python train.py --normalize_top_k=false --init_std_router=0.0188 --init_std_down=0.0
Below are experts of layer 3 (counted from 0) of a mixture-of-experts language model. Rows are named router (the router's row for the expert), gate (a neuron's input weights, with its number), up (a neuron's input weights, with its number) and show model dimensions 0-191. Each number is 500 + 25 x the weight over its row's rms, rounded and kept within 0 to 999. Numbers have three digits each.
After each expert's rows: a language model's description of what the expert responds to. This comes from a sample of Wikipedia text that the model never trained on.

# expert 12
router:515507566498537510477538446486517525452505523477547506523512497539503484504465533485476474538483506519519517472492485553520524522491473492510497503500498478481503492508499492464473511487469526494521503506506542498488502491511465540444496480518511467470496527488481498504506507492462453491499522470515508522528537534483447526441500504515492475479507450490495512493489460511544490523498568501491485513533456480533521463513443504502545465517515508506495538498456494478488498462503493468470485511522495478510499521479522482487453487498530443481509487534490552459493520513508516481
gate3:497503523452531489477532504538506526448477518532546484516480478514535517510494522466510515486559519470507488483556528453504516489524481459529498477475503543501458495537480489482511505470474492457510512547518512465527510510536499499471527466500504459536524470524490533499484506490468464501493503526505490493487483507495524545515498513513557560526505531524528472520475456465512458525512512502476463487521531468540478532511485505456440473506487505475522503510444521539516492505476513497490487481495493490484534469503478483479562516491480510514490494510500520493525489506516477475
up3:482456523466532491468514482510504511484500495510508500524526458506552537519488503496496532502500490491467474484523542527509519521558498457502512523457474482498503468521504543463513491466436525473500518517527518469506488536492497509499494474473514507520465456499455524497470523464526489467489506516517482515527474541489503488459460456515484528545513535486518501508521488476511435480551508495524509541479524503559455501491472515498481510496479472484511471475485516536470490491488530513492485476494538491509529498495538488459549468480448506532506505506493546522504506525467511469
It responds to: Prepositions following verbs or nouns in running prose, such as of, to, by, with, from, through, into.

# expert 1
router:495525545516534520530498499457496489526488506514498536513480456490560486485507512484465519532479492497493461496512491546498500525498461462519501536472499496486452501514525457492503518517494501455491474548494470520462532492501468508471468481490523490515498505497545466527500484522505470503494491463483506433444513499472452485471489483516509480473498467504513507502498489506498511485490509479506488514528510473520561480494510520470524459568500514493515480528450520494498516473500470467480455484498494501543509464494489471476452502503503484464509496481497548459486491489417454499
gate1:471492508481522472492496484480532508467533484499494520490476461488548517476515524516515519484465503476456508489503495499479505512497475475457531541483447529517514458499560497521495521511509498462510494538519501527510472457547524523524530526485472490495504484507484433517548523502530502484471434528456506479489536516452509518486487528482498496475514490492481530500462490494498498524483522428550502494469497572516486488488479474472485499514523520490449509467500539524512541479513503447497520516471478498489506474498499488490506502471560517516492497510476533477534477498506520504
up1:471474467507480518498450497480500449467477503521483518504497546450503477510487500511466480473537532521468478472501537532503514545523467470520490489536474493521493520465549475536517487560531485531533509528491485474518515494488478510541548488537479489490513508470505475499527503520512541519541509477507516503505495490488479516470509496473527450544496449500501496486446518469551518502499519485487507539513523444487530465522519515501510495477521496472473532489531488475480548497543512461461525490506484457484475535493484458476500519493504474495488469503487488502490476482536536479
It responds to: Quantity, number and comparison words before a noun or adjective, such as first, not, two, most, more, other, only.

# expert 0
router:517486522497501524492509484479494497527510517501524497500494493481486470550495497451494484516510528506493498490537461515508530480492505487512527504470479526496479466514505497502486570514509501507499488515473488480491499504499467503485513494523520487515472523428504517461534501520493452474537483514485510499447510493514502524514478470536514496456504496504487490489534505532501504476498542500480450508529458543558508519497481492478492509500437493483502495543530519474499497444477513460512492529566533476492530431476469504523472448459520508494447484523481501466474542460442511480
gate1:473527539465493505463489490470486516514492508562498498456482491495493493496512464467539507481483522493474537536532416477520509551498533534507478500499448537468512497505513472490523498486522506475457528507498553488470482478510504494485526464504530471507480522525550487493477500500472500537516504460509484475499479511525514485512514501492505536508518479508475505542485492479529489467491498449477501503472495473468494481524478532503481506474502482521483476516516508496565461527462466525535494515480500493482501466497459462491519560506462479519487500523504472425487500480476505460
up1:515532500499533498461528521442541475461508488487506515484497496508457490459498499488459488462499497474509518509510477500536480519506475531500486511519453491518542533529480493496455488522512505463485517530488499511472509445501502459486493484495519487500522519538476484544485492475511506511528494523460488494512472521532497457496474522487503501519495471479538520510456463505533453470467491467457471482455497475477459522483457529498498505476524507460506510521543469487537499556518501512503483532542464484516539463503492472494524527520493488508492444529448491473533464528464491478
It responds to: Second or later word pieces inside proper names and foreign words, often vowel-led endings, such as Lou-is, Ul-isse, Gross-es, Tut-ko.

# expert 4
router:448510536493532505528535470496484468485507517511544536504546497514506486491414540497510478515518490496564497468528499534528529501473501522502545549471516491476494495483513470508479518436481518510541461520485484525500524485503480523491468520475499493503463504492504485497508510478497467460481518459493510495463475508485467508536507506506469473468506488454492524516505496512547451512513534514505490517574437459496548460481502520468528512504465509546515511482483493494523464501505477480510513514477525504495508480536517488500469474477534516495487518547504500529491481485495493510
gate1:500497510491576528560530475463473551507518489497496541526523483476509481512453510505451510502518479503514498498536488487520533473519538483487528494507500521526500527511517465504523520541493509526480521509468546499517525494530493507555492518546520500528486499507468502516508468487472520493533495511472455507500479556494475533546458532488498454524513477476485558503479529484504518515493510525539476479522488465497489539527534522480498533504447521492520529492469492510503516509519505518518514532529537507470529479487533523452492526499531456500497523494493493506496476565518518474
up1:518456507517518554501526495484465539577510503494490511539499503499488470484493500490513471530497497508475520518484472453527512508515486473469446478471492510497474467530496514463516513489494535487512467513524533482505514491544489529536529504556502479489466521527454453531499494546450523528499489460485466462508488544466487487504480493492500483513557507514494502498490533487514503541491521504493513486487469493459479481477534527459481545534534508519494474515482490529513494542486500494473476491524508499518515506508513518488486524492474476524509533524493463541567442504489497455
It responds to: Articles and possessive determiners (the, a, his, its) after prepositions, and colons following field labels in infoboxes like Kingdom:.

# expert 9
router:502480505465550483479499470470520503494505523498518510483492482503505473537503501492467509476476516551519464502490472515533521522507495468468474537506430496514503496506541477486543525501488546464482475508471498507443532487509507551462496481545518482482508540487488479478535542513497521474518504499500526487498495549481502522470484505551506449471490508503464509489495482535541462506515519511483460509504488489498510440531486547490510504538449501485504499493468491479515491494489470488505483491514509469522494489500502449538524496460487510495507442565486485491513497455483495429
gate3:498556475524546538494531492500460522484473513502563502532521494501441520487481501523486473481518505548493535497487502543545451500523499498505494543509511470502478482492493484494458524491503507459479498508534507526502479541499516507538526518509533490500457478449520516488517519528501486489505545542531460505495427480543472497461501504488460499515519510500532475529483504490521481467462475533517497499504508541529492456520473518511470479513456491509479475491492451513511459487521523521473494505501468483478463490540543480484478512514496546531494477500501480489500518493561500505
up3:491512514487477508495513529483506504495475496481512546568501491561516471476503492499479497522521474489490546529463468470492527476514495442514525549481465538459490501511487470445501470538481529493477491465519505471549461495504503537485482522510465493488424517446497490471482506523526513448509504479480527491476454462499528465489487526501524524498516496487487492517500536514513509475468469537531514536503540469492506509514485510454498524487462532471477522483472545511505517459488493476527504495555461441482528502497510501486500499526511494493497484483471514484493522509497501481
It responds to: Closing parentheses, quotes and brackets after numbers, dates or titles, plus table bars in statistics tables, such as (56.8), (2003).

# expert 5
router:495521537482478482519568504465536507456532477527495492507504464463536479483456548491544540548492497494490493508532502507481511519517471497499469525478475455501500459450507532484475515488492523460514480545477502541481536506505518513479509496521510495531493495488496476520542525515472475535487497482497480453460501509483482558482526497505491496467501514494489479510523468496512503524520519505500534506502489521509559440507504497512512489578463493465492536499487465445506467509521516495456468475494487476513526497512472502474531487523498492521493510510508522478444550492515473505
gate5:482484491516477497501549480509558509494582455504502523494501465434475512479511483535511478494491499503558492505494489545477479514531512493497484495503509515508510481506541502512523453513521497527513472516521507468502528494535516498474531503475461484475474476504475498513570483491446492540531512542484434477487503515500461486493505530477536560496522512505536526445486517491472513500510543504462446539503499513535535483512522510491514500499492480521515517507502474509501515520509511516494509494499541553463484459509516510506488486449518528501477482518501486482489539479502454500
up5:506449489538506490532501531506517499479518463526524500520515429501524520488497508487496548525502483538529507471516520553484474535531531504474501526442485503516493504493508462519442463479499512480460477489521476515486510525461483537494499500521529508510468467511494514480456460489520489515480474536522470488491554484490485471503510535474458497483499483514489488456500503490513498519504518528492457538520492557477485483503468517524511493560482478505492545451477480479489467515547481497501470513501507498467479503486470489544473505534520488467495496550508470457459507496520496540
It responds to: Everyday nouns and verb stems after the, a or his, often heads of of-phrases, such as work, film, home, hand, release.

# expert 7
router:487535503480554502483518494457525515521511480528494533496484461483516482488470553505449523476504503558520511489505491500477560506508485460491462501498467500470471490502539496474496511450482505517489514535488517532482516487550518540455523478506540517468503491504508471495516510516517466497495513486475481467473505507504481548467454488509500507463485480487518537510482477511488411518512512506500482534527517522535520489528474494465477516542517488477540482550475516490496504462507508468488479507550509508480525479512482516523523476525530469510483487491497497499452528453450465495
gate3:500473497497480479496521531536488547491502524436494474477500464479570494508492512512449503473511463498478518545535521495524529509514499541556519496471530480508472460496529477454520489506507541517534496516531476488446483476515503518535444540504506498507502508492510488495544513508492512465478511462486486513473483500498495492519523551524507515547510500517503496460554501488525528486465507498503494525484510526552531498545484514515513500487500492503492450553526477497480495529515472482488485492519541516498484489554473513491468451543500524495463512465500484530496546479503472508
up3:469498509483526482507538498488517493520483509508526491466486481539501532525508508474510471513517489485483458496482545501491490478488481486477465496489497520489550533469487508506487511502446510488524492436463495483508520505478457496508464510510510492495495479495533497538492535480504457491511475553524537503547541489531494540515515523494524491496452508510511502487483503529508546480473496505512506501478446453456539484468535463530519540571510529501492523538473516476483507538499521474444471514495506504504496502480501496549530524463499489487524516506528442539517494545528554513
It responds to: Word pieces after a first fragment or prefix, such as act, ruct, ect in constructed, reprinted, disestablished, incomplete, forensic.

# expert 2
router:518509532493511486498497489467500508483518491513505503496507488510520484543463534497481502532468497527537481483518502512546502499479512459476474522490503477535491487530480500485531496503483597485507506506494479472453498494486517516407476515513514520494508497500507483491545533524462513471519523479482537504496499527478481510455488513505493443479487528496421550500499507530517500494529503515517494507527451479536503441539495477495528473514513487465511496542504514509496420459491489494484535522524500505521510467506493469490517507482490478480506429511495507487481510486462465509
gate3:523491470514485521476543476505475463477477462464524495520499484470528489502508523503462498472537492533484491487507508487522489510515507509492518523491527507500520508515450444486534516538487480494523505536470468502521487467521520498482539521535502510496474512485501474483454517503477480462497502551454527467505525518512504546494488475505480482462527453517453548525539519526493538557488491513531492493493451517443485470508499480507501550481531505456512458525512465543478475514524481481491473472486531493481518490496541501466499521458510514492444548484486507481473503481485512540
up3:514529539473458505532450548501514509529506491507459492484529468512484508494489452492476491513500533451456505485448480490460498491497535489543504501545496504510462530490517532490477498500528515497526528508505510546486504499480460527516487467515501466533496484530532537539531484513548508548526459480547521501475485453518454453529511493526519516501471517467504485468496538514507474475496455492469510490519502518506481511475523500511494473508473499545498487462471534433482515496497517484532519524482473495521496487469515481546499545531498483497523452532517497484524498512509474510
It responds to: Line breaks after sentence-final periods, table rows and list items, plus closing punctuation like ". or ). and == heading markers.

# expert 15
router:516480507426462510488527486481539532470494525509511494504523476482508489519504564499522489533502540485534454426502504507534526500534468465517514538498448513521509501522462479510526510525498540512493484509490510515460525514487505516467481515501506553492490505480500487535541481477460488508510481477516495473483520544492492478508480498503476491469470498474456536493448473473494492515521537488482479507531471473518524482488482546454546457505462511423516488548497495482497475462517483484488538520520532473522502527519495479510519517469489483491497472519494491514485507496502463476
gate1:503561464547505509475488516504519490521510497501515496520478476504514514492503485499522500459471526479493539495485477463530507548484503501510502520505484494514484494515477465495459494530511529495473505462505523505513508551473488507530522486547469561540446441467485548500482548528493478542511512505537507466535464479535491512503518506512492498508450535518478515535503511468500463506495513545488494524499508446515556482492473476512503490498519472457484507436538491513498480449448520477517497518529489494497502512492472514522532521487501476513516458495510501514476520557467531503
up1:536544482548479510493468520488505497514495483508510516506526492510496516515498485478512474460478530479487562535480474498531518531464489514490503506511480494493473489532489450495456489516489537502467504459475506488534501557444492540527462509486485553521444444493472524496459540509507486517498520468531511475531447480537516497447508462509510490498477533519476467517500513448500481508495532513490497520495543453496509471515468475527512488513535469473461533449519502530513459464472535472491489511507505479498484504484491486517517529479507475505507503531526516495485505516466535488
It responds to: Opening parentheses, quotes and separators after a name or entry, introducing dates, authors or distances, such as (Prout, 1929), (86 km), table bars.

# expert 14
router:526550505482528503519497509459505529493525525478530474488495513498514500502478502464497543512501512552520478495521466539553483493531513507511457501453468487508514503525514509440501498451512508505529465538484476518474532478511462523479504499505544509494488496500538481510501445497485514487492519505520514487504543521527495498478483505542485484511474520450449549525545523505497473519489502488512527533477489525566528502532480558500554502526496517477534510501483475500508497447518523477518510509545516485467525502541483476507477538494501462524479473508468506546449503508510470503
gate3:467515498479491454515469508525484484503494466488492516517443510494485512567501469469504524486494517523513536476521455518471480538513479545492481512481476533498471479466470512468487510497466449534519534501486439505489512481470489491505484536518509506502504505489492503509504468493504451505457482504474547452466494495492477536483478491505512477470473481516495548504495468515483516522546535495559519543505503528456493476524481509515532512454530523515518533520511521516519495427512524499513494476531488536494511520511484481499476465485518471544525470505539488546506534501496487463
up3:537466500485511532505551514509526503486513548514496531550516566514520510492551520493502513477470514511485519483545516537489514469507529502515512515493544472513541528475490504544557491481504522510522461495513517488489484547506514480508476489489504520495502485507480538499507482527507477496505509494482481504538559489473517491491503496510482541491561501452519536446537484482523526497543507516485522477525582480521494508526502468489486453529500497505487466492512484500449501534577513486487487528469507486504514517517537495520504538497505524470483477502534523519508499498517543519
It responds to: Lowercase fragments continuing a word after a capital initial, mainly in names, such as H-ull, H-old, Hy-der-abad, Nit-in.

# expert 10
router:549555537452496513507532491487508524500510485468493499465502517497505436503479502485533478516517524510494491457525456524492489499524519535504491531526455471506487466447509469519501519502529505520458484553479491480495538480480495455479509517524544459510460524503531523471547490505487491484542512528504515494488512523480513503493490478549526497474453527498482515470529488448501512499494547463475456515503501535489534478517513541477495500520489427514497512510494480455516498473552525508483471496488519501493511453483494472476479528461518471518507500522478500532493509505516511457
gate1:533487527505499470495524501493528511485509486487502485483465448490537512500505475449542520515522498492538491455507489495471429492497541478508518468558508494469499531492491531516463533479498507528506519482492552516495565479481496554497538458464557449527476496528469513476470495505509498470500489482498497523499483507490480495449515538523529509436489492490508553478508531489481479485461509505477487501461498471504471471525517525493483469493471457518515530473500467484475473498499502504491507495490498495461549438482508484516465515503497476489512495478460496509533474471485506494
up1:488485459488469547485502480485507482513498511538476508529528551515464529492469481540495453459490472523485510533514492514550579494514439509507538523489489514525503444531518478451528512510546501485485506496499451517451437546510489484509493526506468531483512486500511533511544513509483524528540507523528521476521523521485519523494490483457501514539507491527490456461520472533518522502515503483528486540535495480494539507486475456516496513512524507509495473477520487488507530469514476480477477486488458497534476508465490499471500495461463520538520509509518495497485508501488509479
It responds to: First capitalized piece of a name or title word, often a first name or team name, such as Los, Tri(o), Pac(ers), Jack.